config.toml
d_shared_expert = 64
norm = "rmsnorm"
dataset = "wikipedia_en"
Below are experts of layer 6 (counted from 0) of a mixture-of-experts language model. Rows are named router (the router's row for the expert), gate (a neuron's input weights, with its number), up (a neuron's input weights, with its number), down (a neuron's output weights, with its number) and show model dimensions 0-191. Each number is 128 + 32 x the weight over its row's rms, rounded and kept within 0 to 255.
Before each expert's rows: a language model's description of what the expert responds to; "comes before" lists some tokens at least twice as common just after its tokens as in all text. This comes from a sample of Wikipedia text that the model never trained on. Tokens count by the router's weight.

# expert 35
Description: Table and list formatting. Cells, numbers, separators and headings in tables, sports results and dated lists, such as ---, Date, Votes, ===, at.
comes before: " |", "9", " -", "===", ";", "The"
router [ 26 186 115 184 144  99 108 108 129 120 116  99 147 132 156 103  87 117 106 123  78 114  85  99 170 137 120  48 171 160 177 110 108 119 153 102  84 151 149 143 154 144 184  87 133 181 171 146 176 132 113 113  60 156  87 128 158 113  64 157 154  95 142 138 141 145 131 178 133 103 122 122 160 131 146 116  58 111 130 130 111  83 119  92  96 141 142 117 115 143 178 182 147 171 145 117 116 105 105 120 120  80 105 158 157 135 103 179 116 186 124 155  78  83 102  97  99 145  90 119 128 114 159 142 110 127  77 138 124 110 139  75 123 113 116  94 143 138 153 131 106 137 171 176  73  83 171 181 113  86 186 111 195 139 117 114  56 160 123 146  48 101 108 175 180 160 117 136 148 129 172 121 130 136 174 112 138 171 132 167 123  95  95 155 146 137 145 100 103 166 138 180]
gate0 [120 130 107 138 145 110 168  74 114 119 109 143  79 142 165 142 112  76 111 151  76 129 108 145 173 110 116 112 115 149 121  49 158 115 224 135 159 107 135  79 167  99 152 112 141  99 125 122 152 119 112  29 154  94 118 156 106  97 127 171  78 112 176  91  91 137 138  86 136 188 167  57 157  98 110 132 107 124 157 140 161  56 153 118 137 120 128 109 116  97 114 179 154 115 159 128 162 169 125 157 189 100 128 204 152 148 134 176 177 139 140 131 116 159  70 125 127  51 102 145 156 161 132  72 166 161 107 161 156 127 122 122 105  82 105  87 159 131 141 122 109 124 167 131  81 144 126 160 183 143 149  59 110 126 120  89 117 115 146 100 152 116 108 139 167 113  99 150  75 110 127  85  55 131 146 167 124 119 168 123  86 119 200 113  93 118 172 137 124 188 117 139]
up0 [162 146 103 114 129 113  96 165 140 213 100 108 121 148 141 142 124  69  54 130 118 166 136  91 133 164 144  61 101 125 116 109 142 104  96 104 101 105 107 185 141  64 145  85 209 140 128  98 117 177 106 134 118  87 132 103  94 169 129 146 212 131 119 103 123 191  90 134 113 157 149 105 104  81 100 121 136 106 114  86 197  95 154 184 137 117 172 121 166 120 109 110 147 100 124 112 150 101 126 226  89 140 162  97  55  88 144 134 120 107 148  73 121  83 109 142  71 120 156  74 138 108 102 153 143 109 142  78 175 115 102 108 148 103 145 159 145  81 154 144  50 145 165 110 104 174 193  86 134 118 148  90 110 144 145 183  97 153 122 130 162 122  99 133 132 146 130 117 118 162  87 102 120 115 142 147  57 105  59  89 120 153 134  93 115 101 132 140 139 114 122 145]
down0 [101 131 167 118 121 148 121 196 160  91 159  96 102 162 134 140 121 101 113 158 109 167  86 126  76 189  91 108 155 121 128 130 199  81 117 115  93 135 158  95 186 142 151 116 143 123 157  70 120 102 131 145  76 157  95 104 124 168  63 134  51 116  95 135 125 108 148 113 141 161 154 144 113 165 163 196 171 126 173 124 183 144 114 117 108 145 136 169 187 139 139 130 191 106 162 156 113 139 175 138  35 113  72 100 121  98 108 112 111 116 131 125 107 137 163 154 125 183 125 145  87  92 128 124  93 144 154 107  84 167 156  96 167 117  96 160  51  98 118 140  99 109 166 175 170 102 113 143  66 140 102 136  76 156  97  98 119 180 151  97 153 103 160 137 133 103 114 111  70  82 137 142  76 138 119 189  84 162 156 134 171 100 172 143 136 190 121  82 130 110 150 155]
gate1 [142 122 171 158 176 127 156 105 159 147 119 123 112 134 199 155  93 150 105  91 183 135 136 126 143 142  97 146 168 117 119 140 144 113 155 112  96  81 181 154 153 139 142  90  83 118 180 157 229 125 113 130  71 102  41  92 145 118 132  96 142  77 132  99 102 116 144 121 174  11  53  88 162 108 135 107 137 142 145 113  43 126 112 132 121 135  89 115 122 172 203  93 175 142 146 119 143 104 114 112  83 135  91 123 165 119 136 125 151 197 149 141 101 140 177  98  83 118 144 127 159 110 149 152  94  62 121 151 111 151  78 142 198  90  98 158 145 134 169 100  55 140 119 129 167 147 167 141 148 139 131 111 188 176 110  87  85 154 116 174  85 134  92 132 106 108  98 143 112 147 157 144 141 141 113 158 128  92 134 171 160 130 135 124 112 139 106 147 111 106 146 115]
up1 [130 105 141  86 183 126 145  66 146 165 190 161 142 169 132 150 137 151 118 127 129 129 139 168 102 129 105 106 121 108  87 100 151 139 117 135 105 126 143 131 118 106 118 101 126 193 118 164 115  76 129  90 108 113 200 110 175 132 103 131 154 153 149 161 101 124 140  82  83 125 131  67 175 121  84  93 131 151  76 124 108 155 103 126  74 228 115  71 144 189 130 115 181 141  79 151 158  67 182 100  72 123 136 135 164 145 111 113 145 145 189  51  88 154 169 106 143 140 111 106 214 164 182 123 128 140 148 168 104 176 100 136 173 143 119  86 113 129 143 141 118 133 138 132 118 133 133 122 155 127 125 168 103 140  91 134 155 136 183 209 132 108  87 124 190 145  76 138 115 111  93  94 100 144  85 187 131 118 167 126 134  55 110 124 107  91 100 160  93  86 146  95]
down1 [132 169 129 166 117 125 160 133 150 139 129 159 140 115 161  85 124 177  90 104 190 137  66 168 125 107 167 200 105 100 181 113 173 175 168  72 148 102 146 121 146 114 115 103 140  78  93 191 128  90 132  78 187 150  87 181 134  99 196 159 114 144  98 100 141 135 114 116 158 108 120 115 156 205 130 149  85 110 124  92 174 114 119 153  96 150 153 168 151 133  90 154 146 122  89 129 104 158 121  94  86 109  41 167 146 137 146  85 119 200 139 172 179 126 104 130 102 106 121 135 111 132  51 136 148 135 197 121 130 155 118 157 138 144 171 156  99 121 112 121 170 114 125 138 108 143 139 129  95  96 127  35 120 155 120 144  81 147  67 147 166 111  93 146 130 137  91 136 143 158 139  88  71  96  81 141 172 102 140 122 109 170 106 115  77 116 130  73 180 142  83 121]
gate2 [100 126  95 132 156 110  91  93 157 130 144 115  94 161 191 142 123 147 183 114  63 131 134 173 101 137 193 157 129 111  91 160 153 106  99  64 148 130 139 140 167 115 100 131 138  63 137 166 107 115 140 140  96 179 124  85 189 104 109 110  96 103 148 154 143 115 147 121  87  99 148  46 145  42 199 136 162 109 133 118 169 114 146 106  83 123 175 131 165 141 126 135 186 139  51 123  59 160 138 172  96 155 168 182 127 130 161 196 129 114 127 115 103 138 114 144 137 134 141 151 108 180 153 119  97 111 138 114  44  19 116 132 151 132  66 131 119  82 127 159  89 154 131 116 187 130 126 182  89 144 142 118 159 122 162 133  80 165 183 101 146 111 148 122  96 116 145 134 183 146 124  84 131  80 135 120 143 107 123 107 129 144 142  93 102 153 115 150 105 119 175 141]
up2 [156 134 122 126 179 122 165  98 158 138 150 177 115 117 145 161  99 136 132 136 183 140 119 116 100 114  94 176  98  91 114 105 197 143  77 179 109  86 166 111 103  79 117 147 135 132  93 107 171 126 139  92 119 150 105  89 136 118 150  80 144 158 133 189 104 117 183 109 133 143 201  90 170 166 132 130 117 124 165 122 112 110 128 113 139 114 119 143 179 132 124 130 111  83  86  84 155 126 178 200 128  79 169 156 117 171 148  89 155 143 133 138 145  90 146 118 134  90 124 113 131  92 120 105 144 106 137 217 134 174 158  75 122  76 110 154  78 123 195 133  68 152 108 101 101 166 156 172 150  93 181 133  96  58 116 138  79 110 133  84 121  97 127 131 208  84 130 138 129 163 149 175 115 137  78 211 153 108 140 114 163 127 104 121 104 132  68 193 135 172  78 156]
down2 [133  72  99  90 119 165 114 146 118 138  97 153 192 131  69 121 162 162 114  66 136 123 108 195 120 163 131 129 121  73 124 163 144 157 146 140 172 154 140 134 134 121 116 136 110  92 124 203 126 163  90 146 200 158 121 218 164 142 157 104  96 144 124 101 104 181 118 158 159 149 110 137 126 200 157 124  94 157  92 111 135 136 137 152  97 120  78 111  85 132  70 167 174 173  86 127  79 110 119 117  87 108 158 100 160 144 138 125 120 124 185 145 168 107  85 145 140 136 122 107 162  83 106 154 125 149  91 112 109 174 117 144 117 103 119 132 111 163 105 179 167 101 136 138 151 181 118 165 130 128 166 156 160 135 158 127  96 105  90 122 148 161 107 103 165  95 117 148 207 172 106 173 114 114 174  84  48 114 202 127 157 185  88 104  92  88  52 108 123 168 129 114]
gate3 [120 159 128 122  90 197 154 164 106 111 144 109 131  96 111  99 164 123 166  63 126 127 160  91 152 128 213  68 157 131 159 156 124 106  52 111 111  87  93 100 100  87 168 109 129 162 195  92  87 135  87 142 123  99 152  87 135 183 128 117  85 181 126 134 120 118 100 141 123 158  84 160 169 115  70 160 139 111 100 163 114 122 107 143 127 169  94 161 125 152 124 154  74  85 217 113 128 173 116  85 148 128 108 156 122  74 102 184 100 102 120 155 130  94 141 109 123 166 129 178 165 121 158 177 113  95 136 150 122 157 135 131 143 125 111 106 154 163  98  94 118 155 140  99  82 110 101 106 151 195 162 191 141 134 124 166 102  84  67 125  81 169  80 108 163  55 139 102  55 126 137 121 117 115 123 133  89 114  93 168 170 121 149 192 155 130 129  90 135 162 144 155]
up3 [114 117  62 133 177 175 137 148 140 111 132 145 105 110 129  93  71 108 144 129 143 146 133  97 111 155 118 106 133  90 118 104 161 131  87 100 156 114 159 185  76 144 141 160 170 120 110 135 131 190 186 130 152 100 141 140 153 171 108  90 126  76  83  85 119 166 129  84  74 159 111 177 116 168 111 141 177  41 108  74 136 111 161 161  93 130 136 127  69 141 142  99 165 158 116 104 115 120 104 113 161 200 103 159  85 142 134 122 115  70 111 141 130 140 147 168 178  89  85 137 164 196 157 116 125 114 150 148 101  90  52 154 118  99  50 107 104 101 131 137 201 161  87  51 164 191 119 171 102 102 130 134 100 102 127 175 131 183 192  75 120 122 129 170 157 144 160 102 157 123 119 107 101 111 106 112 135  69 150  84 106 136 134 108 122  98 166 124 124 110 102 114]
down3 [136 165 146 147 134  68 135  86 145  93 172 162 101 118 125 132 110 143 149 152 128 225 125 102 148 108 125 136 131 110 152 124  85 124 164 147 138 144 164 179  31 246 147 111 117 129  98  80 135 131 136  88 153 144 118 154 137 178 101 146 141  83 175 164 177  90 107 168 150 121 153 172 140 147 141  97 127 100 160 188 152 146  97 128  98 110 144 107 169 133  94  91 172 120 124  38 103 189 122 138 139 173 114  89 110 150 101 127 121 181 108 146 140 125 201 117 151 183 124  91 136 161 142  85  99 153  93 144  95 127 140  95 174 100 124 161 116  82 130 164 138 131 126 105 112  80 192 148  79 134 105 139 137 104 105 169 114 177 122 130 133  91 163  98 117 147  89 106 189 132 101 137 106 107 146 119 221 133 133 133 112 108 127 180 178 135 111 168 165  85 145 115]
gate4 [131 142 140 169 130 173 181 113 116 155 129 171 124 144  84 131 115 157 104 166 147 128  92 169 115 140  98 124 102 143 113 143 128 137  88  87 113 150  81  97 151 141 133 113 153 166 160 118  88 117 155  67 144 177 114 125 110 182 130 169 104 186 205  93 112 121 111 112 101 136  69 118 184 164 129 119 136  95  95  96 101 122 189 114 126 161 118  98  83 128 113 142 110 129  50 166 187 163 165 100 131  88 100 154 136 165  89 134 110 159 102 161  94 118  90  58 116 102 160 150 205 122 164 106 148  95  54 134 123 150 129 160  96 110  55  97  93 127 144 148 115  82 121 140  81 126  78 136  87 110 113 113 135 141 145  97 158 107  62 132  70  76  95 173 103 108  93  79 112 113 147 160 120 158 145 200 167 177 155 164 131  73 151 175 124 121 145 134 174  74 132  94]
up4 [126 137 186 113 148 129  69  93 134  82 147  94 153 136 183 148 129  87 146  92 120  95 163 126 151 165 128 163 143 139  44 144 178 168 144 133 187 181  94  99 151 109  91 140 172 149 176 137 133 120 149 121 117  92 137 132 179 143 135  98 126  44 118 148 108 188 147 105 132 109 123 115  80 147  90 101 132 168 143 141  88 174 141 142 131 119 129  90 178 211  90 109 127 133 157  97 116  96 106 101 112 165 114 122 116 119 185 114 114 158 100 116 134 196 148 149 177 175 105 139  98 103 146 104 123  82 139 145 134 142 133 101 193  93 176 119 136 115 146  75 112 160 154 126 191 218 147 145 181 115 157 116 136 112  78 129 160 111 209 166 163 150 154  86 105  94 140 129  91  77 140 120 129 150 190 138 143 122 152 113 167 131 171 160  96 126 117 149  83 100 176  65]
down4 [132 125 151 118 165 142 179  46 169 118 157 127 133 171 133 101 140 163 169  38 153 108 157 115 121  43 138 164  87 127 131 125 126  51 168  84 131  98 160 124 184  95  77 132 112 139  95 111 147 107 129 167 108 135 155 125  70 129  72  70 181 123 152 192 130 175 113 124 128 146 115 129 141 140  99 106 148 129 154 138 101 118 114 102 151 166 153 119 138 163 117 138 116 144 156 102 123 135 159 155  97  84  92 168 123 106 155 139 207 135 141 103 138 114 159 138 126 173 126 173 174 110 103 118 137 184 152 102  95  46 172 109 126 111 168 130  93 135  94 116 156  82 144 138  90 118 137 126 112  83 162 126 201 189 176 106 137 135  89 156 101 129 142 153 195 149  42 129 123 161 107  95 117  97 156  85 145 104 129 101 137 150  71 143 106 150  99 152 154 180 136  66]
gate5 [ 97 136 162 147 117  93 120 116 144 181 168 194 106 139 153 167  57 205 163 141 132 144 102 116 105 152 187 138 168 111 111 170 120 163 127 119  89 148 145 184 127 128 168 156  97 129 180 104 142  98 141 117 135 140  95 156  61 162 100 168 142  63 134 140 118 167 149 137 188 149 157 113 139 207 154 169 115  82 115 142 113 133  32 126 168 145 110 151 153 180 140 110 132  91 164 126 135 115  86 162 142  98 142  99 159 128 101 102 138 158 105 123  78  90 152 102 172  87 153 162  97 174 159 120 156 179 120  96 187 144 130  84 106 136 150 113 137 115  95 162 107  87 121  80  77  84 149 150 134  81 191 153 136 156 138 118 119  73 155 114 105 137  77 179 117  99  64 168 126 129 186 141 112 193 114 166 152 147 125 158 145 100 120 101  89 148  80  97 130 118  93 129]
up5 [178 132 109 111 140 116 152 157 171 147 109 119 132  93 197 108 186 154 179 101 111 131 146 106 123 100 141  70  78 119 177 130 133 113 117 120 200  58  81 137  92 137 175 122 189 113 167 110 103 148 113 180 157 181 144 101 171 196 151 112  95 136 156 138 101 123 116 144 158 105 190 123 149 155 122 113 170 158 149  98 212 152 102 139 138 158 138 151 141  94 103 128 115 140 127 115 142 170 166 124 160 128  82 108 125 149 143 115 173 142 120  89 145 129 184  93 118 120  80 224 101 114  90 160 156  68 128 160  71 144 127 128 190 139 145 151 182 172 126 166  98 129  77 160 152 148 134 127 125 152  94 157 180 137 171 143 141 173 124  88  90 130 188 137  96 112 119 107 161 157 193 153  65  69 123 116 115 184 170 144 100 142 162 142 118 119  97 130 114 120 145  89]
down5 [138 117 137 106 122 102 127 134 105 144 144 116 154 146 102  60 194 123  96 127 147 175 144 140 181  96  94 115  95  35 101 189 145 129 145  88 154 168  94 103 134 167 104 111 138 128  69 112 126 156 104 122 151 127 165 176 110 159 187 138 144  70 125 109 151 149 138  99  80 165  73 172 121 122 145 161 121 136  98 148 145 146 105  98 105  70  66 126 175 163 113  89 152 131  46 122 149  97 116 164 117 105 132 158 103 167 177 147  95  82  65 140 108 143  56 159 112 115 109 107 113 128 125  84 169 104 101 107 136 120 146 107 155  96 125  90 147 114 204 158 131 111 121 141 172  85 173 191 176 190 156  95 132  81 214 167  70 117 130 148  72 163 104 127 145 119 130 122 119 136 139  90 147  64 109 138 137 124 149 112 115 133  98  90 109  79 155 102 116  96 163 110]
gate6 [135 150  99 128 184 142 225 129 127 100  96 148  63 195 179 145 149 118  96 125 124 117 127 119 114 129 115 122 100 127 145  60 155 180 125  79 120  90 116 101 135 137 109  80 197  89 111 181 121 117 157 160 113  99 145 104 145 125 102 140 193  89 135 166 122 144 177 128 174 122 116 121 113 164 115 148 128  69 156 107 127  89 210  88 119 128  94 190  82 150 151 120 113 150 113  47 174 107  69 113 184 155 129 159 121 149 174 140 117 166 104 143 121 155  97 129  81 146 132 172 147 124 117 127 136  62 103  91 102  83 135 143 141  96 164  96 116 121 124  99 119 169 100 113  90 168 188 162 119 157 128 154 189 144 126  81  31 110  78 117  99  95 152 159 127  84  75 127 112  81 140 115 127  81  97 119 130 108 185 140 128 113 149 148 129 130 151 166  91 139 119 141]
up6 [ 80 131 134 118  97 106 215 110 189 141 102 211  94 109 130 102 122 179 119  94  89 110 129 103 175 154 199 117  89 129 125 153 143  95 135  92 172 103 148 116 122 158 138 107 132 163 148 164  86 153 152 114 156 169 110 137  97  78 143 112 189  85 156 109 119 120 132 184 164 141 104 122 105 169 108  89  95 127 157 110 148 133 214 146 113 151  94  91  51  97 137 150 161 122 169  96 122 150  47 134 174 105 131  99 156 176 207 146 115 155 156 142 122 144 100 134 127 137  88 115 127 132 129 142 120  94 112 122 137 117 105  60 156 116 186 180 110 145 131 162 158 125 110 167 116  79 212 191 101 127 132 158 164 132 130 129 116 139  89 113 125 135 157 136 109 125  47  84 155 128 156  83 134  73 153 117 131 176 182 146 127  97  81 141 117 135 139 162  72 144 135 136]
down6 [122 107 181  99  61 143 153 116  99 126 136 171 135 156 158 111  93  98  80 122 134  78 147 119 102 128 124  93 166 111  88 149  85 151  71 117 128 147  85 152 114 120 137 128 140 146 116 148 164 158  88 108 128 105 120  81 148 167  63 122 151 116 116 127 148  80 167 134 137 155 122 120 121  69 126 141 126  35 173 147 155 114 106 131 159 154 182 161 135 148 121  62 105 165 132 150 102 120  96  70 144 129 156  96  50 105 154 155  97  54 110 168 137 184 203 125 114 127 112  56 153 131 167 151 126 104 130  40 129 120 132 106 137 143  91 119 125 144 110  78  67 153 151 129 165 108 130 109 105 174 105  84 154  97 139 202 172 108 155 146 157 154 150 160 183 114 111  94  47 100 136 121 112  69 114  65 132 148 174 105 119 164 170 143  99 151 152 150 156 102 126 111]
gate7 [102 157 173 108 162  78 125 102 171 148 101 107 138 133  99 141  80 109 119 156 132  89 106 153 150 123 176 119 160 163 147 152  75 122 157 139 114 154 170 177 114 138 195 151 111 142 123 127  93 145 148 129 105 139  91 118 141  90 108 117  77 169 116 132 113 146 103 168  81  86  65  82 154 165 149 115 154 155 130 115 125  54  74 106 127  67 106 122 150 109 194 171  88  98 133 109 124 129  93 128 173 159  70 129 153 169  89 150  71 113 186 140  54 132 117 109  81 197 109 131 129 159 110  94 142 137 133 103 166  82 107 127  90 121 128 146 184 157 166  97 155 128 183 126  73 102 176  75 147 122 123 132 108 204 147 144 127 130 101  89 127 112  77  90 172 157 122 173 144  81 126 164 173  97 200  99 148 111 152 145 162 144 131 102  46 101 156 106 152  96 117 142]
up7 [ 84 147 110 129 102 137 127 131 155 130 203 119 184 132  88 158 115 127 159 123 106 139 172 167  79 108 165 104 132 139 145  85 132 164 137  86  92 162 108  80 122 125  47  69 158  89 159  98  80 172  67 145 113 126 106 120 106 117 119 144 143 135  92 109 124 151  52  89 193 163 149 153 126 132  46 196 119 106  74 142  91 134 170 144 111 142 122 109 124 114 104 140 138 122  84 133 100 114 130 188  90 136 134 138 113  88 133 130 105 169  81 115  72 149 144 190 127  76 145  82 142  98  69 184  81 119  76 134 150 120  99 125 131 186  84 114 172 118  71 128 177 106 116 108 113 183 122 119  77 142 119 149  96  80 103 143 118 133  92 180 161 158 159 133  79 104 116 112 154 180 172 118 145 146 123 137 131 118  72 184 149 131 174 174 138 152 126 181 145 100  99 124]
down7 [144 203 123 147 162  66 132 160 104 140  92 107 144 112 139 141  91 110 133  56 123 158 101 153 148 145 169 101 205 125 151  92 140 135 121  77 121 149 170 105 137 103 125 116 150 152 148 167  83 133 130 125 120 128  48  98  98 132  99 201 130 137 178 194 114 169 181 125  52 121  76 131 119 160  79 135 100 136 160 144 122  98 110 107 180  94 114 106 151 168 103 123 167 121  97 116 115  94 148 112 123 112 135 101 134 169  90 142 117 176 109  80 107  93 107 188 175  87 103 132 146 208 161 130 103 142 125 176  86 147  55 153  68 170 113 201 130 115 177 143 193 113 118 160 130 123 168 115 113 113  90  70 124  72 145 102 115  84 100 109 127 131  66 152 108 116 105 107 138 106 141  99 121 160 168 120  94 149 152 134 151 104 160  99  81 141 126 167  96 161 110 164]
gate8 [120 106 134 173 172 131 131 135 151 150 142 129 152 167 141 158 119 156 129 154 147 146 153  98 121 149  88 137 127  97 132 170 129 122 123 200  92 146 141 151 143 160 157 139 106 111  81 198 142  81 136 168 165 139  99  75 170 162 151 187 184 163 163 107 114 129 138 130 120 134  95 112 141 153 137 129 111 159 125 107  91 113 133  73 114 147 114  78 101 175  93 125 139  84  91 184 180 162 160 145 151 145 125  96 140 149 130 168 115 136 185 100 136  72 151 105 111 108 167 167  52 138  97  98 104 140 135 130 101 138 152  97 105 134  89 118 134 118 131 112 140  72 140 134 148 117  97 190 142 150 158 184 173 119 209 138  78 201 154  43  94 157 109 134 228 150 119  79 163 150 118  99 143 130 147  65 146 157 166 118 134 100  92 116 140  53 134 172 133 204 168 153]
up8 [137 128 145  96 124 171 172  92 127  99 168  63 123 137 125 161 130  94 113  70 129 100 136 138 164 151 151 128 129  66 145 128 153 162 103 118 165 115 140 104 134 149  66  94  77 151 141 186 108 157 134  79  78 132 166 192 107  77 141 131 127 124 114  85 137 139 131 160  82 190 123 138 126 153 114 171 147 158 119  95 123 180 154  94 152 148 143  96  70 127 150 140  62 111 158 124 114  36 124  76  88 148 129 141 147 109 179 106 156 115  74 145  93 160  78 108 149 145  54 106 174 132 120 115 163 156 127  88 150 126 115 180 141 120 118 141 185 158 107 136 136 142 181  90  96 190  77 122 160 112  99  99 125 102 112 133 178 130 110 168 138 100 120  63  78 123  95 143 123 155  71 154 102  54 129 150 176  71 108 121 158 128 196 130 157 183 100  90 123 119 100 156]
down8 [ 77 113  86 148 155 160 146  98 107 182 121  81 121 118 124 156 127 145 169 109 152 100  74 130 144 144  65 123 145 145 108 137  92 165 118  98  76 133  97  83  94 177 114 143 202 145 184 202 130 107 104 125  82 122 160 133  93 120 141 109 141 148 146 142 156 171 102 147 107 109 182 149 115 128  88 175 119 110 150 112 139  66 142 131  85 149 139 169 101 111 153  92 139 177 172  78  83 130 129 125 163 118  86 102  88 149 118 127 185 172 126 162 146  85 161 136 104 172 113 103 137 119 160 181  82 130  93  55  97  97  58 148 167 165  52 167 104 153 117 139  99 139 117 136  75  80  90  83 127 114 123 107 119 125 151 140 150  66 136 140  91  49 122  79 110 150 125 138 152  55 163 192  97 164 105  86 122 123 166 132 146 134 161 113 134 189 111 124  85 135 138 120]
gate9 [188 141 111 101 100  80 127  75  73 165 149  92 172 158 136 121 104 121 126 117  93 202 121 123 131 139 108 125  67 111 164 121 146 117 148 181  65  98 139  97 125 150 114 155  84 147 112  83 129  49  75  95 158  78 109 122 154  87 153 123 131 206 165 111 175 166  97 139 158 140  98 152 126 122 118  99  95 144 142 124 162 107 142 169 118 172 141 137  86 168 147 113 131 122  89  66 169 173 117 116 151 122 116 147 128 149 125  93 117 108  96 120 143  87 198 104  63 133 173 127 143 140 145  92 137  58 143  85 136 120 132 176  89  83 164 100  97 158 140 140 146 149  80  84 182 111  96 113 103 153 146  98 155 105  94 109 160  84 125  79  74 161 141 106  90  78  75 151  88 153 143 121 155  45 112 106 138 145  93 160 122 118 123 148  81 177 151 144 177 138 139 183]
up9 [131 123 152 131 101 154 132 126 109 119 166 129 157 105  26  98 102 145  84  87 149 164 116 168 159  75  64 186 164  72  79 105 107 131 119 106 137 159 139  80  31 125  73 130 152 136 143 148  86 117 104 138 151 126 165 113 125 108 119 114 111 122 161 139 118 127 140 112 112 118 163 176 109 116  91 130 154 139 110 147 154 103 112 163 121 140 139 128 188 115 113 146 123 128 184 149 142 101 154 162  83 164 102 190 126 154 108  79  90  83 152 139 121  94 138 132 140 183 103 136 170 111 101 169 189 171 126 123 148 107 109  68 153  97 144  86 161 114 182 112  78  55 185 162 152 164  68 140 163 127  93 129 148 143  93 118 171  99 131 232 164  75 154 130 118 161 156 166 131 152 116 107 116 179  90 145 126  84 124 100 155 103 108  93 130 105 115 159 101  58 142 105]
down9 [ 85 118 122 218 157 133 109 116 149 141 123 142 128  95 141  84 167 164 132  83 103 142 143 147 140 131 102  87  66 173 170 114 124 136 120 108 100 140 130 179 144 131 158 124  92 148 109 169 205 122 106  85 106 134 120 107 123 143 137  95 118 175 111  92  81 130 161 116 129 121 133  99 108 139 154  58 115 106 145 134 169 152  97 127 169  89 106  71 107 159 140 192  97 124 186  98  80 127 101 169  82 101 172 107 108  65 162 111  59 153  96 184 124 111  88 113 139 118 142 147 122  68 139 190  91 157 144 104 128 109  71 158 161 136 176 110 125 160  80 124  84 162 151 139 182 100 177 149 176  94 112  91 148 135  81 179  69 177 147 111 132 169 126  50 149 117 156 174 164 143 176 144 114 157  96 105  95  82 156 132 121 132 131 117 156 137 140  82 106 169 134  67]
gate10 [112 123 127 154 198 112 121  97 158 119  95  99 170 127 135 137 147 104 151 100 145 125 150 147 134 145 163 137 145 155 176  91 102 154 111 149 125 143 142  96 183 150  94 106 151  71 141 125  99  93 136 115 124 100 157 103 117 109 128 188 150  88 149  83  54 153  58 163  87  70 134 106 169 102 101 141 200  58 124 132 145 110 100 102 116 134 123 148 153 120 134 163 125 129 112 135 114 152 175  84 134 167 145 137 167  94 111 152 164 163 140 164  84 132  81 162 105 148 174 176 120 105 127 160 176 117 144 109  69  78 117 134 139 102 135 164 111  80 155 104 178 163 204 108 153 142 107 185 136 141 106 104 121 142 123  92  83 184  90 118 117 125 117  41 159 132 123 142 138  74 142 158  70  43  85 195 133  84 193 122 170  95 138  82 139 111 109 122 110 157 118  68]
up10 [117 136 161 123  78 102 118 167 149  86 150 126 170  92 103 144 180 146 122 117 177  93 111  93 130 159 128 156 143 133 197 118 179 108 135  90 138 127  51 128 135  82 133 160 182 110 157 197 150 126  86  85 131 132 104 144 149 153 107 156 157  92 162 140 109 185  73  88 120 142  91 170 118 127 149 137 149  91  74 176 127 102 195 144  60 127  73 159 165  67 142 113  98 103 149 158 123 109 123 155 200 161 128 187 139  86 107 129 131 157  99 176  72 131 123  91 133 145 135 142 107 165 139 143 112 111 116 156 148 148 133 132 120 126  91  85 180 166  90  71 138 136 114 108  82 105 111 139 125  74 135 132 113 112 146 165 123 125 170 160 132 149 120 156  48 117 119  52 128  74 121  73 149 152 169 124  75  93  60 152 112 126 176 108 148 128 197 140 113 142 181 129]
down10 [151 170 172 134 134  78 213 152 167 122 127  86 110 103 129 158  93 120 142 142 149 142 145 118 119 191  89 124 108 170 155 101 118 123 215 132 175 194 109 151 152 133  86  94 104  92 152 133 118  93 154 129 104 133 182 127 134 160 129 181 115 118 121  97 144  95 172 104  77  71 156 162 165 123  88 160 120  65 135 166 119 114  82 135 142 127 123  94 135 150 119 118 173  77 176 107 143  79 165  99 129 123 188 111 158 124  93  99 157 147 146  70 143 121 100 134 196 103 177 113 144  98 157 105  78 112 116 108 152 153 127 188 109 115 102  66  96  73 182 140 114 106 113 118 118 140  99 132 101 144 103  81 120 140  95  86 186  51 158  74 189 120 108 147 130  94 112 101 110 100 188 104 147 100  98 134 151 117 147 164 166  78  87 154 138 133 132  95 134 115 119 202]
gate11 [100 107 108 160 129 164 119  97 163  85 105 127 180  67 147 127 148 104 108  95 133 125  91 171 127 128 108 160 124 178 146 128 161 136  64 125  89 105  92 152 129 132 145 121 112 144 107 158 125 162 100 114 135 137 121 130 188 145 139 159 150  80  88 139 124 163 136  99 141  95 120 117 142 114 165 136  81  86 125 158 104  77 120 103 108 149 196 119 150  99 147 119 104 168 138 169 117 138 138  88  75 161 128 219 155 124 134 145 159 161 129 121 133  55 190  73 150 148 101  99 100 135 141 165  98 138 191 142  86  73 113 144 143 133 137 127 122 154  96 155  53 123 147 152 157 100 154 134 121 103 111 170 150 191 126 143 105 164 236 163 106 119 119 148 146 116  92 171 181 140 142  94  75 146  95  85 128  24 163 150  92  97  73 120 176 188 130 125  88 153 163 165]
up11 [142 137 125 133 132 133  98 156 125 174  95 155  93 129 132 150 111 115 141 112 148 108 193 160 106 102  72  66 124 128 137 128 165 146 219 175 150 125 158 120 154 140  90  90  68  69 119 131 132  96 145 128 159 148 119  74 118 113 115 158  76 148 208 116  96 142 169 131  91 128 152 113 109  72 122 144 175 166  61 119 120  94 170  92  68 115  46 113 135 108  72 149 127 169 105  83 125  99 170 162 172 127 117 145 204 117 138 100 153 110 107 115 117 123  91  90 103 136 178 122 137 149  67 118 103 157 126 125  70 164 161 148 156  90 137 101 126 108 168 174 154 194  86 111  78  71 105 124 128 132 131  94  89  99 148 132 158  92  95  71 152 141 137  75 100 122  94 124 158  88 171 179 140 126 101  97 157 104 131 142 101 136 135 124  90  46 139  87 162 118 138 117]
down11 [135 131  98 121 161 108  94 128 170 130 130  83 170 129 133  95  74 107  81 130 154  71  93 179 144 249 157 129 121 123 111 175 126 129 128  74 111 161  67 109 177 161  86 116 132  93  72 167 123 103 118 117  86 106 125 113 178  71 128 131 111 141 139  62 131 122 169 125 123 108 140 140  95 147 190 128 128  90  73 134 129 187 114  52 117  90 112 102 117  52 140 100 118  65 166 165 116 128 168  87 149 134 111 146 115 110 103 138 156  95 151 116 103 126 113 119 149 113 104 135 129 141 155  94 127 133 133  87 142 127 105 203 162 193 133 161 129 176 147  60 122 103 171 139 100 142  98 118 183 163 134 163 136 178 122 137 157 134  92 171  61 146 144 116 158  94  91 143 149 168 160 113 127 121 126 176 140 164 169 136 122 147 132 155 133  78 180  54 123 152  94 152]